Experts of a small language model: 12 layers.
Below are experts of layer 3 (counted from 0) of a mixture-of-experts language model. Rows are named router (the router's row for the expert), gate (a neuron's input weights, with its number), up (a neuron's input weights, with its number), down (a neuron's output weights, with its number) and show model dimensions 0-191. Each number is 500 + 50 x the weight over its row's rms, rounded and kept within 0 to 999. Numbers have three digits each.
Before each expert's rows: "gets" lists some tokens that make up at least twice as much of what it gets as of all text; "comes after" lists some tokens at least twice as common just before its tokens as in all text. This comes from a sample of Wikipedia text that the model never trained on. Tokens count by the router's weight.

# expert 2
gets: " ", " the", " in", " a", " of", " to"
comes after: " of", " the", "ed", " and", " to", "'"
router:483559397501572422436569393548562522429431486537534478533467437390512502533493556427562489475551530411578548470514470576564408571467445604480573574472441548464470471440476479502462512530492459612534483532473492520506555507449429466433500470487523514535510498434482552397525529520362498553510446531548527481475405407482475475502503495463559538497492467549636492508464551511565434539511510533569387547504571470552513473516499406518457415488606427541530545535515429517581475460521537422565453545485478509432450492528513477517578529552528551517454426525542575475482481450498501509
gate2:511428396439528413550522509496452554509510461457525577473542547440450534583428449539604477535449413490545450449530462484551544555596392475426546535481445477596547467486492484501611535539452507442562518436507464545431534508533479532506489474568580510401502512580484443469525592543468393520473509496570493462424487451483467442597532527428535554448491501508591513509532544565452518423446507501548525434488511527521419499483484434513507495503603448497455517489543477535655508533520400529456516572474433500354438555566511540534551500533464495452456477440514504489436514497582527513
up2:488550572526527537492495570520486527454470505426492527557535422544511433407416500560442538549560490523553475481444523484423515479543476560488421507550532420532600516477426502514438493473542467470409552419483538509586473509587498497436413464496508463450547480481529498616508429408508608418503542531456543523502435581504467479513484532504489487589482605551432433350535544480658500503560428443512547500531471440464571532544439456457504460450533499462539544536614540482413515472536523486484531525576533493574530481409487517486439409518513487527448573500428446505496417469451500463
down2:515518459545523562483513483553495574586424543527460522541526504508484639525498500505402548432471524552457557541482387513438528509431578427590538518410533471465439514493560567418522558535483434565487455490611521466522526480387521457549477411504456549492406558456451493560484554595575459544414534440506554531491421469517420518495439437603433460469525550548479506500462457529476481525524522535478498552468529485501529443490499471502479491476455626577473504400425472457493552586531486472496451526451588494547585506532461495543454587433518439518493402521493546434511530496428403549
gate3:645494473442542386511524459426562603457570404497412486570466525530544442548483409414486512526542500579500539527555520475387587529564421633542524510530518432494484591494551502534551511477517518519481533523483449475479491518484489424507515494531504432482490520492496444514432427368497511564516479492536527472499565423514531448558487530464473505430506427543544459537567512428576384471494500507532573453469480450534518546512576367470503470503553434549518512415475485512484479436597446516508547533604440540398498578583485457543485502568508466426519486516478510444425535493490486518
up3:498635483637533528422434459527647518531438467529497429494510503486485436528426428570423402553598521512476495461519526496432417466526467488543453490406476500504504452505452516505594509556522502516458411525560556492417450460463511568494538606517557486472466563464526553474469471534506508483512454477443585479402550523444504507521524438529535511516552469506463478513483465510503443557507493493454546400473535518505493522528598525418508546525621519533606490530404559527540494541452533509428614559417479471482503486507490454481491553463434557568594588529427379540464513466458515485
down3:456533457378411549510537469484414548550569452429404544471444540527496499460457478443540494495459447477517460608514500498495508476443499540550471535566552474481540435452451610458416481547581580553511503555464537503426537528493539546502493498562470513600491485426534462536630548470538589577526526587566550525544404466443550487509402503413541508596452556517410498485497499495427552496432469490506401518467395572385523548482505496426452470547495486515447496509506498535411526520515516543504449438549527476546533547525497454526477474522524445499457395479462536463508592552612565462
gate4:491545455487440539434565459423586564421479491517505496529528541383525410493520544574507459552472459595477606515565512558484441444524489579465436528486423457454515512532532448441399502508511518574466529536474598415621449351473553518438539584457483441501457520549463537525552570450496413503503527566506400507548550551560493564568537510512420505411442517538467475542495575533538473529535442449470511454572548507498563517442444357493449480516493504536612552526532526498551537467565542476455535432558473498578516496565474487518538482550462544461474496556508480411473529456523479550
up4:425576379491545526448428474500690516413496542454509490459528559440584552450483604588502454502506542516486605575436496458539527499495440575470459465502478481494567439544449476434519517573478379465471485513416546453464439469574560564518487559412554544506552551520520560452548496474525432452495465516489440373548567473546484610432517501490468544431531541551480533455521512562510477485509567451460540578488562622529506584524509507507466485451466529553528536505464474417617596488554496534507501457567470510497521503488461491522554441483421563461503486504492441496459544488496454527
down4:570502547488442608488505488450394522555484518515453552590550534500448525473475478497528515533376438477478448475573477501538540493502527555648533387506497478487480540477616466506561435500506511543469561547461570467482553501453427482584503578459475508393556467517500469499451560481416579492450564543437465567478459468558336609532508553497514553491382546464521401463457532506495403504434490599394547525515484481490498521445467501528505383414527492508601475424518482560506488466507538534507487545448544548510486533479516528460564566560521546428484446536471537476493458519496452499
gate5:594435467563550448534517523551426506501528488515467580582538497577523431462476554519456573498443486485508487411521620508419487464518475531441512465541392545562616504463516479527501468537455490453475549499555466473494572372468640581549509397482422432468504450511564474445535525575486506477525585411455427431461540453497401479513494442471478476480519422429419522606470566512489489500579573479562543553527480431545504508415468562480474389483496408553493443488509508521510427503592480494489496551548489519508540455445550494479487492483453488499420469449578517524579514598474479539
up5:402532544412450566496436491478581487566466539413560425410468504435395514507512481544537421483582533491499519564493379489542472565473542460504484503477521492454413524591510560429500524463560540552525430473461479533455427572529455436485475561502488548542484452503448536527470442427514456470490429542478549552554553567537614569400479589533507465509499563515568496504457412499481514438480425575376456457475468588484495467551537475539500595478484611438461592550515496518503558523441544566496496438455507509557477563513457509501471541558450549513542532580490503462405522391562497483
down5:418533566455617524529536507516544461521480462440457488567445472498394459476480519577521444405473423456525522502401501478601477439425562464539549475440441479462474486493503477418516535491522440523582497564452453501508483615560520488474529494544445503435491521464450554479544470440497479417525517544490577524516525434594497556610448436498449407410579507502443432479539445515533496439597650486565437545526522542493537560510469566470481461535482479468483581535463515519591539562528434511460450573528566568550492493502486440458516404464589525532562530554460532495424498425560442542
gate6:507598512471514389502569500473549503496455559583506453564487393432510560544552355462603470453568469424576566517464572548518470498496524483536459483426479405481551556524455460486490453511506462534506515542497522374549462488481435550445444510512477598488404442579528370351542490543546485505571458525469458585449483553502474473491399542452465496507510444561506545530467445485585544516444433535484397439455498571494528503481484495489519491518483527486408592453466502528479513416509476459538600560549533588490477509485524443467443553535530500524552495468488544517555574436531466537
up6:440475529485463467492474516471496502477569453480432493493527481406556536533495461505529444396480463593621414426514593486436505476492474566566528543416547503540542453452483526532542422526493531603512467424509535453484485472480528614516478474563608465543503506547490531442585477559527543495493500442491486490454560533483449504555448479496467547627519546524505518477551468539551464566568539438581495503439561462448461465464490505512474358378481486530453479580461495529443460391527539473477601496502467466465522466559531410588656506464526483568468394527523557533578504457496500572
down6:422492511449579453467521489576543469522465586427504431504513471553456494432430592534461437459429423470514526503422444560414524531546507401513494625491497489449451584516510410487486552472519534526445538572473536514418524441482458545494538477436531519492563413611450575540527511522436539554555436443527612495492507493489477498511491404514501455469507465543497445439483542554423463486467504545535468485644466519552533425536480467477530577536585460475608546589487554534530588569479505514468530581508511453491487503483466387454472482389559505516584515463429472468440508568487586518
gate7:464572461517564410518513519550449445451540557543456472429432385491608498376514552460436498476530471539523524484442575517438540562479476519458483571498470439585481519430516627530514477450561448502507458509540422458464489460380438434476473517502463445518445471506498442481587523522447482542510556492439586475472373554504522502526505422465490458454496480499445495512521517393620488487615454476478565518541483556533501402499465529541479441509492505603502521563497518480515426427501449533562522522513444506345452475499597492602404511463424466484440516508496485451469518465477437485
up7:590482544521438472543536536444464541539476511519612538547512579537415559576488488521539482525447530501628457483503471501519441385456519514600540487533545508482467419559538418517418532491461578505527512578561513445525526520575500501577502402540498500486561433530511476444472504535507554544470455530538454572454549509518475511511532553531531541562450539488581435568483530486421489540521490523524465446420442331530553544476541491531548600480492513401519496372471471518573564516498492429456496458483547524558500490431476454394613602452535512556459448456567461561565506560497561548
down7:544443510603499504453461453512475488581625545411510526558537424462628443493456503516469435524475515466490510558480595459504514564577443535533424485497413456559473526479573579492518555434489492561509456415539543484567585478519476545503564484514517482509474527580491497564549431585463550517577532491542540453407482535506501509493390562423540503421567444538436513520479517540549464422410427442552484475505513497542494550459516468508369436467514515503490468503537471518511478534445434610488612514531503446428413551402465498429448539418509494503519496412505569528508437539472596455
gate8:396377434520613497453461374462389619475508486535458480529531450486551479518452587465476476517537492548453449468442403487507493529532420519561551521537467432472492447514496550462423468446512517563423398418453513557567576421481432450572547518569549479419529489558441444545520497530458532523485469434515550546521497458558565462505446509535451588620463536471473542458558500549498519541482460459580500425472514518469506543532485584549463505459497475374510475450482420486555423522458490447456598546541474462485484475471564534529480532465563417608417480502514543475520511450471524477
up8:506361466496665445455387414474488543490494513520516481486497498521537546511431569506458501571506477523431449415429379532505507557566474480631585520565502478483558469487502574527448483485519523510454443460490539599565582473504464461543516470506494480478529501526493432495490499471456564509508435438493576501509604406520522464613474492516517460603445589464404552457511535505548459486495424422549541442469567471571563552557446492526405447505460437485475476515437448530483544460450446487531526557547451461558460523525547542524532557453516439566415407476516566426484490521472483442
down8:509570554428498571521475525581507501672507429513544489520417415508456466546500488548493445484480523454534485546534579392532467509521456415477478489560566470636475518501567415505452543443446513374494550462454458476541565536512540565484480502481473468527455513458524529572553537525533507511455471544566519559522460623505443468462512429513483624409488458477520568542403480426475443523450563606373523443549408509407534497579525531483466573504462474422513504492562493480561492491498546548486468479498538519431544498505434506472509450545492522580521511443520425525474465503422412552

# expert 0
gets: " S", "S", " F", " C", "A", "-"
comes after: "\n", "-", " (", "==", ":", " \""
router:456544436539462428605529401562547550495462458598571521390504431438446501460424627463499502504434554470595485528525456543432473530514551558533507553456474522390454522513443429500540580480520522625457525464508574566426535377550545503418530479598517515538517534500538561460474487523538481483509473597502519406438459462503422551523479553487469488465581564421574469492431499604421506533545519526475514511518519492536563434424528446536432477515504442545465471434463553491463490503507507446470509561521485431611563520502518530509564492534569451477507444594556498527502449578523507518
gate2:418468465489540434506518530524608483441519457511550494492564573518497548472475459433466476559483488440456502522507435526439514555454552498483570395480487550513361537559491494537533482484465558382437587440575472556589531438530586490451513464450596490482519496489505453513489606547503475430485556451589505498565533488428539507488521451506437493482418527552482527592399483623508567518466489569495424478547519490515503425508454429600430556516353553449520451505447492584453530461544521439498488476510391483491464492508517520531547523523609503536491565481575511514493583451464421425
up2:469497487485592444486587520579554541453514416507555504506544609490521510473480512478467470631494465488550482548500418485457566585502498528429547400523463506516365553570502528444535521508499522376465550455594502557459584451504524545394551408388518524476566512472521479482554561502494503472487515474559498533592479514446571489524545476512415502428469499469504526528524441603475513503462528553465434521499564506504529424489435477581431588589420571415536455538429443593510523507452481441480448435519428515522497460513451441545526548542598446544456553537543496478486606472531505466
down2:444494505518468467485512462530416469519494454514457504483475498497492554474584547514434543465497474591563522439440424469471551475533613488520518503473583437457462570525622511608466465523497484508470460489527484355399501517454508572606485553496492485536573538564460484488459454430548452521541420458555565516366494525511481475477610536549407585500539495523485509415564502521570514523519524459559402528505494479524433523489490590531472530415472613501487511498514554577427464439418513461487497433440455589518539474479530496501416482543514577484598438483486465585486458592504380503
gate3:466540511552479546471585512468534517395514441482477555523490554529445439446466554461591453448378475503568503556517535497547561465541481517527534448448554520547507453458506461456526573552486478543555566525549578444489459474524601486574480447518460477558425474427508548493453510525497499514457418523480541432494466440494531476526442503490568475585439526431532475541407488509461488506488447510491529479539527543381421415504468576565458419529591326570536539474505531561553541502464517557548551430646512449538510432474496510410474524506646466526575475560430583540497496506498505443
up3:448558500495446471554546509441534480391541414419470532470491607411495485431448560565556404454376477544586493490520507464571538472558493507524545489440537534535550500529480497400557525579523489546535505536535577455540484499492530507512476522508494490582526523464515513482437525553498520576461511549523485425444438414454567542511459378526466514574403562444550491474418386555443442505506502572470509445531532575413423429433463525563465435495550329508562551480527496527541444444442452472506499500596584493524493435507431535454471576491530442464554468536509518546484511459458509536
down3:491522526504524589503468537552428554387487545445400564504546550491551494481559487492467532481422500470562421442550484560457471438494425506549456495515508481490496477543502444544580509596462492475421337603525506463512436515601501547506459487527455609496538537460428479575566502444541415505501517464480524516484555450466526512470465493505422511585505433544427412460478433500498598498475594523449620488546499519494525532462394570507483513519557468476536587464547481584513471459419581539498491446485549455576514481448450560511587512412548489527476541395486474444461425484552551573
gate4:503441422500427522516526397481471547505404583485568462557547534518462441625473535510488439567425532556489536544489495554546552510536465522625403447516500423435446582480551500514507501587460459429444548473402587486507447516370535512449594554511452471493483495519570419492447487463453453474533481409535518475502543442456454435455492395520355422456512443390503463517503514529463533492522439498506497532469508425484482471514492401482467478544505517476507470500417389534506450476417534433522447520467482499532514616457463456435494437460517512439461512574496463550493503590519543497
up4:506505584554511546447450536451501427526567427480382517480494444486505563506488450421454580443481493477445471477546488461383446509468559488416558579524440552522500467547448560475464537499553585438534500541559459520447535516560473484512437490470515596460579486431503524422535542505488564542496484553464492548487542528587456525491585568510536520431531618572483545518451517491558489470409517545485585498534554529435500546451509589579536498450537513507556534462610595444465526489561581489466532544496536451515524360541520506548431452574546534480612537501470545382509488382546526507
down4:539444562521548532507469570611412548461438523496472373487532563486419458472415533501435461458501493461491546519591514416435469442472518522458559485511492595515517478471596433427470484529527470483540520513416512504481442524524513495478456510547532522511554560460556436503455392582365528571573474565489426461527465520477457425482426436465455479530548515486560465507487521450536587445473468552583574510384523492450577546439497495536505497506519522540547482417427492498522594521531462426578520480500480533477474530535518412610545536576562483583577435556576549448424554440500486540
gate5:580536524453543401534441522527437543478550488530596514540468568463416566469502481477553474445521497463507469533521477539484433516463446408461524486511460550487465580432497502540499483517507473517478608565466521446540435494470478511419454474504463533470530585559583557565471501474608493567549528544445452416572549454476430526410526530547441511482488534512512542585462566465474503517568545585403497526561460540521476632567535491517482476584550489462610439476498487521483443452459564412481508521564552516537511579505518423399490439460424443390467600446607396520545464514494532543
up5:512491569462497454553513554501423441441574517425577562497483612538462588500485512496507468465505536554495458503504531507360477469482516575430539506491483466528558532408428524492534501577513533490493473565478512427417555387443409429446485503456410479446381514536458525607511493465582467557465531499549509490516539509433491539491479538578545466500530509498497431525471531542447585583480501455421448503497487471522484584576487592535481494501527518514534419522514454453491477455461475515500478537501542497487590575522490439400427478426457476421432519513578500467683568577489535398
down5:537499504525575536554510507477463440412526416550475511487428487539557440470404477376527510542472489549517507515508469520570504496449519469485580565464522478537459398524581478525582449539496504448513533472506441537508501370445626451521525482498533467554428512498414461422507530392553461470517513554515506517482533550471541560490542458476473481508459419511533453541493427448539473543509545479464492612527515452436534518462493565510552578519491537390497499594500502536593491626451627466417538448465481482482555519543414552408565499487487599477569533356478517511441460447556491572
gate6:454512531503466500553467569559481589483483467531600429538568571491526443464435544535523455595391556561519525591394400466532461470418569493512554414399473510504513558521494450558489462515475569485564417475557488444541501474473530483401428526482467424450482442573578572556528516444510493488533514513539538396515523573455404527551540412546460534505496481484518510551513435449518614479585494512584542483500554544467570452481473476536656504509440543498522472631514514531469425435597563453484463522494465553553514571433544447546456515517480477492477512514546509433506516515533465510
up6:551516542455508500482448494468529519566493509566508601515368483497449568397530529506524445566621452478498548506504403557502500469538467492485452410476416501412592426525577541507503524481468414456507474525490551465438443598492441490507521521473484567541437549424512538454437474498508507443513475402491584487501511520551525502424457585572463490447590520522549482470433481524425437516505446401445520494488509511623501528467521463545460555507477472493452515520462517487426459536381514466550501475495572414469381465538515556420375451521445534491540488491419537568479374550542516551
down6:473467518438541504516545456461617515526434516501609459449523500555479429559519543519501487598498554482324419477567451564557446445538484517411491599507469513459498469499492495445577578493558560518486584508459500467448530561507501469453519521419492521474499453545444509597526506558577503509397500473490495535560358433496482507492510569425496500483565514450505507467576564432530574479566476554492563533576410484437508565456577440443523495457488519510506449406398459402485573525527479460521457501493480430471561465471487523491513489507531420556459522561539588434542592450458465566
gate7:437523501560523502479506492474546458502473450471425595543588486435385536404504430436541525446487551396457599505549552480422478430415542573440434588552560425522462550397513520463512464441470580484507426457440479541476460422514512499459535413540455467593497417420446436473525569547513452457481508518435464486468513555543492474546444554534501566482505469479543429497487499555438479463479501400494506603532493448459499536477445510520532493523482459562471508483508484450519441482373502519517485491454410515495567605516548520414466503492430403586473443413552547469456430509520603511
up7:460540459425442458528500479474498470503545478534470670492493468473452562596561481560507504465543474459542586515500520393430535448529549464442455619492551493538500513507527494567455534469446486428541519532524580443357497542486501529526500567596560479510581474523474368401449490520582490525520523465459495517515486460454488540460476495468554490501478519454525560464551489472407585425520533437524488518516576621443539515535512505519470477544508541586436599502524424446419529543396491524504473503460564480453434530531445514492628546539462440506427402395463532454456486500501515447
down7:487479527507527535510521412531466567468548467561428535532553508509507567513503481512476437483556444438523588448549493648553511517563427475522517494542542610596466547476393526515486506443526611469538407535438463489537454614537532514540502433518484566421492480462483454480536552495503500428603620479510435449488488419541452480516466477476428456511465583451421567485540421446445557516424446468510537534404570559528460519581525493433642455419520543550515437547536499519549432469439535569493516439446462472472498415519471454537478512513497439524447546433479545532396492521510538490
gate8:550558531522468426428472499477627488644493464580483510552471440452482482532521518489486534608470552553490513472562488539645534447465485505481527593483531590418535548551520499446569539493525477558454507452429537536531553409578521524491575454480406509540466517554506429529503478514477497509428497393507474542486466571629468438473505522482529541469630508523483551510516527549457452456516439527438532449497414486539501545471464504561510489516430544487478475495409447459506448428566526480467511544443531432504626578420520537553605402499527522495449557564561544410567482467503491487
up8:467482539497555631542532498572457551405525599379594494441606536539466571425437519516482436414556422476514458504468563483461551559527472479543514439532486508544459502407506480528498457512493463507611550503585458494524484559475511503554495524561524505444510452476494560414521562482465499491543570531586535510509490481387460594486500472502554421565462597457481471487545427487564549488464538463542527532545567443516452534592489497398497493487543429520528545589514573548525507559494459418490452495439492576520413424516417511494365565478476464541465497438461462581436512492477566516
down8:544524549553496483533486525497579488520533528479466501479478501583569488485465442536556425403566493655533486583495473556465481497507499563609499477596425590482433529449506535460437500422520569487588439466492512478483487529507463469448577513565503471461491403453435415488377446438439568492537550485437410477403512494549479497536406519541535508446562486520515505557350515516559432481532490421460416562572434432482600577538580526519452511528495535507505473544500430554581500535548452477548481509537435499486539539464437455493498440529439537554470512530584545513454474413504557470

# expert 4
gets: " |", "\n", ":", " (", "|", "."
comes after: "\n", " |", ")", " 0", "|", " 1"
router:483535477517495418512536463518565478471511542545502472472489507437435440485469506534457424485529520438474483511549525569566497525435513497550476533531501516459553437467453415463539497509496491496482495461406542543443560485535583477583402431556639471421572538499479457552371395432518591478540482525416483556485431480540517461620507560443569522484473543470585551606472588561501507634520511548481404486458555437512483485477533448593452461427514548503440544505583497397492528515448567492607545523487553510515512530510477404475456398484553504517491477533522495542469525494509633464
gate2:463535600422538439498545460439460478511513485466426556519589529657480495395402603486467494492383511525484434589446548463519463546367540575454529501521472462588482526511456554456448487514403520455547506477503490555459546399565482514474529506434507473496509515416515445577519483529455538524498535459438534546433452530419496597537466690550484442599413480522587487461488484477568437580555478504450464522533585436452537510441459506489444437614523530455488526450445501484479500566471520544534519509481511535454521514524543492526534496505483475449527512523461476545527589511483491502
up2:480471595411538537545547546499419465471441508507394508475533480599452505504427651527497532456452497613463456542454557539528510524417524504575502496565521561452521441515481561515450471529457445465478448505491477514386447428680525457533542531537506430542557568501453464529489454495450505541500474465422532538472471557467527525541423610466517440507430490507538495478450452515484547597494519585449447437495537468477550522417455511492516490579467478495524434510421504445583475535440472512584560464602560532492515479504577443496574473467514487435491392442519485573522563535441467415
down2:384517547601515496372478476474458499456553437469518442494577424489532536493555494367481580544529513447427529566488481472477476549496506578510506533549409439449527512529559482498450475472532501592466480460579425533428553547570528557457458469509542402519450537535485422524537538449614498534537474501594493443551432584452467504442520457400484532562431509400524494425557468450438567641465477467470511533543543479527522476599437540496450483462578489536442536524492557447469539485373545542542525439476526422553486497515554505530516537427562531508502520489529469528482567503444569452
gate3:525467527474378461468449544568515491526544486600491549459609453413428522495555527523456477516403452461539532508494504546521608533491524522502522552470505519576503453455550519482536472476468428520495549516477408570535625468517444463535532505538551525553570440423545429482444482470489454448523502529538462577373510539459593551538480483486546543448532511487457442532516530506527442612494498499534469471505565418536487505479561466392443507521507534545447454360514524468410478436511469536527456455469578528595511502486573541601490360376547437520542462535512538499489476454410563546
up3:461498518515585517532571440480511499433430504427448489491415523589533470503442468509544479514538526585446456453518497527506339461520535526444457463500456468449472529535470470535507497556517613442454446500514582449503414515525529499502467484502457485436463535546499511491525550526523556557542465464495503420610500466542419452428505538445437468577442476517478586500463456532475560408520475513441522573517381576463526536533423582548549416464493465480541559612488553528596478564491570433494501518477527444455444485502429518417472650586463574488409509443494516543505577583558454444
down3:456464513512528476541472564497549575472404556485547362515494552515440550535470511592511421483471492545505380449517482465527485528471527513396520427505481507537596568472564487503521526580568482483491476493402531480487492475535454428514528417607558498534535464526506508506431542492526542517498441437488510586551494393542547443518370542490488621426450501433389499470470519499579484448434394536560608597514497497490507591476466521430445520538532518484478510516467555582503507465603488461457638515446540544518401491500546488432445488550476522457433467546513490546493547508457538455
gate4:499614515530523560442532408465477494531566480619526516459548427478500482517450436535468539524458597532541515482454498452488524473483448518596521462474469521445421551496499550515443499484484409476475502501493439520483522488517519494575456570531484523381536466445568550489480497513435470463497543525519517450432471512535452436474536459483482456493479459486503541411474458498468597486521529520623399513535472535514455443418510556579386615583482439443479515499549474380474459553510552489606544495537532408521505574449523562448441497508373504451515581471515570527425467580450477662
up4:514574536491473548497558447571499468522552521565511498477585425527459464523508498421480569513517479488526556406438505457440501462443550480556550470461444549473467475504548555541443444469470440439502550462460435509417518513495485484551494562546545523424526517501548524536493483508479585580480580540461569477423479515480450398518511497466427436500427428527442561439516550513542531480447509513585335485490417525523427502391459550569359473621444595448481523500565460434404441493487510519555529599517487494541488489483549576438487510478433523532519502468529481562439482610444473622
down4:531526454514491561535413501513367559472536577607485434451514434550439544558475507556575453488553530435531483503517492496540513503595472504517491493516479566482565472493549535555463612474529544441511529411479534465490445540392547546493530432473567458475502471499508568513499450520553521500407533476574549597461531610496473505456486426468491529460428460608418522512551446489476387449503539550530450510503526545496384432417510434544464492491435590441458466469466493458466457483443564596506471516553543459478525542504526603583440432496479529438462366491576545510546439498492493595
gate5:401460437526525491455524513503450486537488534450572508591403534524420384447571458494448509464480490433576374491466449456619468559547462493524579424528431523568457481449486479491486516542428470503522556550509514483506482457515474548446544439531468569498545529496419567528507508534502557478580475575507519509447590522536534537567487574490541503457522536524558549506427482479502499500452423504583477506544516548522429519469545515546445532482564588426475505450532462529491524569446394465602444519478544527570526488620530477479358444580501443509481543595472423534446563535463629460
up5:671531495448488523515489515447459551471543492487467446502555444495522568502389522454551500464532445536545559517495491501395475443498436541483479553513569518469538427448567404493386514480581544448538461492565517511540425506442470535512469598479588485523524438558490407507508532539531487514522558438438567483585480494536417522459490400469518463505506538485478495476464496515501454499464474514584549484442508520475502564518555524485468539613493450653536478510527510443491541473502570479399540502550454543503574471351484527491479517442493595536425389392570578489580477492544451440
down5:447476430549501550448540525504546436564515627560529460507534494448445407488555451582611579453432447480417560479556512498371487505533533496483567554527440427467444586523501535461509504572482557574578536466463450551421533438401473491492516384388465510455537555578480359435545551470478640550538530550521512483545527455512480422503466448536513549429489493505483481475536518574480542480529559424487542527522435500551558593477529467469450459518406538485505581542471524488448470485502481488445513400457475514482470584554503460561482521473479470505520527522483528504504437469610531462
gate6:431531500434527407514557571526598459465494562460494377474531509560479549600434475485565416542463588507491493472536585550496489453483494462472435457455403508507518524480544544434434598501502418438478425504442454475541463452435545474504468587486444573480511499496527558557380499620536551509458484472435446501583352410421507448478561487473496423384470558485530517521553486530458489529517461460541489436569462428452506631527511513520475505525491526439449478465504468485499521430482474501590530458520530537495532507504470451549547532448562527421423454573512501566478513508478507614
up6:465522512492541364569514548580524437490485584463503420507553506525436533568487428496532374530447570480474451459494587562528557446514486483446462426468413509520467561466547517446471584477457456414464436510407491485528449416421500485522464564457425543473519445503431560489384507563532555517468484495471434519622419406454446441459534438481472472419464573453558569541548505557498480505525545476471496445514477424510477573523563498522430528552489501444447564475463531498547514399485483540619537493506572511459550538529438493553572506500522590418488474567515502544514475507453508616
down6:556500526477503603454461551428492587514531525427566554472501444518476555470455497501438588580489479494512518613506499508482456519518426497468563439417539425478453520566440511602470621480544463557445526522530455473483518517506404515429492553506523527494502441497512435472475572461461556498499556525543451439537535536444521535460561507508498563493462501482516474566560439497501539500445447525460533531556482515532649535486390550495448409463510505436421360529592527435593484499481551566427481444533555511324527543378526531516467506480504538487505425484490529425521483434597509509
gate7:492486473448541399503509479554557508539472497525504462570472525466503440489333520498487492547473545495508426446509539565563480465486508497516533478530573536494561560476534557590522555473484525422525642549456425496462545510452555553367515510557462541494548444518533509468511430403496469525371464470542523513494431525528503459550570422549502558469598438534507494542571492462458475496461463599394469454468540492442457516440475495492464533414439576488484610567529490445390443455420475518498490530461564526445550495451491398445584457464545527468502447414592526553540568483562540480
up7:405457509558471349471462496548525568495532511510446471528521557468577568501537449470434415491450513556480461526419539487501424478536548516557486507478563473480530576494581450488504489516467552453607636503360445427547432495452560514475519511483476533477425541515492399560523469423449473429549542472462440515486546428525547518469584506501526582458543442483480530552525532530423441504425480444430449491459521518522574476457504493455492469438554513548495530453471505468593464492510495513491582486481476552554616532383479490518451383514481540396467546471562465511411581596549506561
down7:561568485487530541480536459474405558527451486427533553447532539482452464507542427438430627557512460483508518487554449491513435507444483453524571530526413457466530515521418480505463515568507554480477489464608585521497582503573517514500432521493455505547493473487563509432502504566499478485515586577576455493476417523480556451524523597571443577540519463456391550482439505575472428536500480438614524541398457515463416541552481494501510515521480472522491484555504563463498389487523480523584462492528430591517449400525495433370467470461599527495501433535584400450580510529571479423
gate8:469569562557500506446467514518421443507470500518556472504576564480502481479461503446455517521576502388439486485497493600507413458429620498470374556506565487493561491527435462402556477467569432519489442428472486560457555552506480506604431429479506516523570497497464528467479453421520559540489497526515542545487497518546426534511545516537531508496527551492567494598408616504578472474484490530537543527463517440479487358491512357378549519511422484432421523560535467472450592448470481577553522450483497513600424536484546532506644516456475504505484458556547489494539473504551499474
up8:513428478480467492588558436485614548446583508477414528508516445463534570512537484528543473450406466600534497500512512491492571528522400443541571420519464473524397538444533478587445458493434608501493574575553466446542492418469497480388571569485501502517448464449515462583523523567448478490478517452486510514558434503521614523522445488504441511508431512463440534468517408528454462536512521485493457426524482534528509609503478636644505482490579549568520492445486534480560454610515545421473474523480538449416509480588425449534386507559521524467491544451482505494460543517451481500
down8:421499470610518452563565486504536433505479537432539519455533421460507504531506529484479603440614603507432576458550437395483395443426470485467434470500506535468462529433454461514572520472562381620559527474588528456481516548440506439500506479442422522525544475548487477496447566411588553415484541428535553459489427570479422527505494604524457583490407479523474467544417552446561426477514496494513439490512500528528450547524478532492497556472475524470591497550537482464529497474455532591457515508561564469588505569462500541535512513602515441554470523458534513431495490589493443453